config = dict(
    balance_bias=False,
    parallel_block=False,
    decay_fraction=1.0,
)
Below are experts of layer 8 (counted from 0) of a mixture-of-experts language model. Rows are named router (the router's row for the expert) and show model dimensions 168-223. Each number is 500 + 25 x the weight over its row's rms, rounded and kept within 0 to 999. Numbers have three digits each.
After each expert's rows: "comes after" lists some tokens at least twice as common just before its tokens as in all text; "mostly gets" lists some tokens that are sent to it at least half of the time. This comes from a sample of Wikipedia text that the model never trained on. Tokens count by the router's weight.

# expert 46
router:476468534460518508487504460466454482513473517520485517491562498500471527476467492542528533526523455527547502543538527494495510480500492500521539516499468516490553503477
comes after: " \"", " (", ":", "'", " The", " and"
mostly gets: "Th", " I", " Be", " Me", " Ya", " We"

# expert 5
router:495482521476505501501497493463504467495478513555500521516502486486471516476454494521498520546505453514562488512535512476479487470524485491546507530509488523491527473486
comes after: "\n", ".", " |", "==", ")", " =="
mostly gets: "==", "\n", " ==", "===", " ===", "===="

# expert 7
router:485476501462520490502501522490483499490492493528449513518494467497494536497467533504510516507516486506542494509502496480479472480528497493500495527505489531507492461494
comes after: "-", "\n", ":", "==", "|", " •"
mostly gets: "See", " Preced", " Genus", " Coordinates", " Species", " Website"

# expert 4
router:490504493473489477514468487498481515457479474510487550562526482508503567506467510539537508549525487507515485502539522502441481470526489524489508508506486514468506489524
comes after: " ", " public", " re", " film", " car", " art"
mostly gets: " rock", " radio", " music", " dance", " video", " food"

# expert 20
router:482507524470503495532480483505511468508494522509451544515505505491465512494471551533512501527522476479545492503524495501460477476522457499508540506529457537468539446485
comes after: "\n", " Team", " League", " season", " Year", " Player"
mostly gets: "|---|---|---|", " footballer", " Cup", " Release", "|", " Votes"

# expert 45
router:495474549482536485489497484483470453520483476500457549521520479491467538496461513504508490549478481503526499501507540523478484485504486495531523497519477528471496466452
comes after: "\n", "|", " in", " of", " by", " Born"
mostly gets: ":", "):", "′", " Species", " Coordinates", " •"

# expert 2
router:471490537467531475537485467473455478483506516519442526509512472489480530499504520521490513550526495516578482530554523537504496474503488531514494508539479500481525490479
comes after: " the", " a", " The", " his", "The", " its"
mostly gets: " year", " own", " one", " same", " highest", " world"

# expert 41
router:452503518502516486492493449475481457495473505533477501526513494485489558504457502516513498545533442518543525498505491481501482481521448506508520499509475531487511499443
comes after: ")", "0", "5", "6", "4", "7"
mostly gets: ");", ";", " Although", " Ret", "\".", " Alex"

# expert 10
router:488492514498497484496502490452480479493483526540482538506518487486477508482473512538499521525521456498547485502513490508486495485505452516528537520509485514480504503483
comes after: "\n", ".", "==", "s", " ==", "==="
mostly gets: ".\"", "\".", " ==", ".", ").", " "

# expert 30
router:493471533491533483495475479473512509500482499550429542506500491475483510473518506516502541533500491501502494532531496540483453481497488509506507515519438532508535454507
comes after: "0", ".", "5", " a", " of", " that"
mostly gets: " who", " they", " he", " her", " him", " would"

# expert 21
router:468468527529494496508498452503485493518477491522448538519529491481471524478485507505500524550497497512538514532536505526495468443509485477529541502537461510505499466484
comes after: " in", " to", " as", " of", ",", " for"
mostly gets: " early", " some", " most", " well", " many", " all"

# expert 36
router:473472500435532475526485461481480444492470490558465520523511460471488523486498542507547530499549499525503487549529518509456496502523465495508525530548505485493500489464
comes after: " A", " G", " D", " O", " C", "D"
mostly gets: "See", " Animali", " Phyl", " Ed", " Candidate", "â"

# expert 34
router:480490532489484481510535485486468494485491506531454535535500498459482532494494500483505527539503500526503485500533502493451474493492502531517501575516480496492521485505
comes after: "0", " of", "2", "1", "5", "9"
mostly gets: " sq", " km", " million", " the", " kg", " lb"

# expert 43
router:470476509436534484510499472493492500499478474534462548504551491493496532501485514538525518521548448491540444525511515513489505497507507523497516534513466514476530506496
comes after: " |", " (", " N", "/", "|", " U"
mostly gets: " US", "SR", " music", "CH", " TV", " Singles"

# expert 12
router:476488495500509502496498451470486478508457491515441504520531481491491506506476470522517505535530442506518483498511499505493467432500505486532497493535474527481517476490
comes after: ",", " was", " the", " is", " and", "),"
mostly gets: " there", " city", " village", " town", " located", " born"

# expert 38
router:486495497485492502487519481454485478506481490509446514517525497463464535473455487525504532538516452511534528488497497468478483469504465503534545510524482513489537502452
comes after: " |", " of", ".", ",", " and", " to"
mostly gets: "The", " The", " the", " Command", " This", " Yes"

# expert 22
router:484498524474496503507526461446488465511475488501466505506518504458476530475469468506511518555502433519521530478507495472488496489486477494526525495528452513466536489454
comes after: " |", " the", " of", "=", "The", " The"
mostly gets: " Michael", " Charlie", " John", " Jason", " Master", " Liverpool"

# expert 35
router:484481522465512476514512474487492486490500498504483512531533487503476538473477507524523494517550471516545475499512499510453484475512471517528528513528460502460524487476
comes after: " ", "1", "2", "3", "4", " ("
mostly gets: "1", "2", "9"

# expert 0
router:476498509471483497492523467441489485503466514508456528502525504477482532481455470529513517540525436507512503475494481476492504469501491500534528513538459518463518489439
comes after: "0", "2", "}", "9", "3", "6"
mostly gets: "}$", "partial", " receptor", "ensis", "}", " engineer"

# expert 40
router:466503517463484500509489472478489471511498531500467533517497497496497536495477516493500500525517470503541524498503502495458456484521468515502523514517479503480529487461
comes after: "\n", ")", "%", "\"", "6", "7"
mostly gets: "|", "|---|---|", "=", "|---|---|---|", "{\\", " List"

# expert 17
router:498497511492516478500533469451482485480466518540461521522528516478458541505444483512518525525520447529531501494511481513491487458530460493550524513515457526463509484478
comes after: "9", "0", "7", "3", "4", ")"
mostly gets: ")", "\"", "]", " wrote", "),", "”"

# expert 18
router:488483493452538446514461465496484500478502505566468522542537505499471529431484549515527527528528479490532469517516514515465469460518463505532481527523457528468526507466
comes after: " ", "s", " S", " p", " c", "4"
mostly gets: " gr", "Flo", "circ", "depend", "atom", "bull"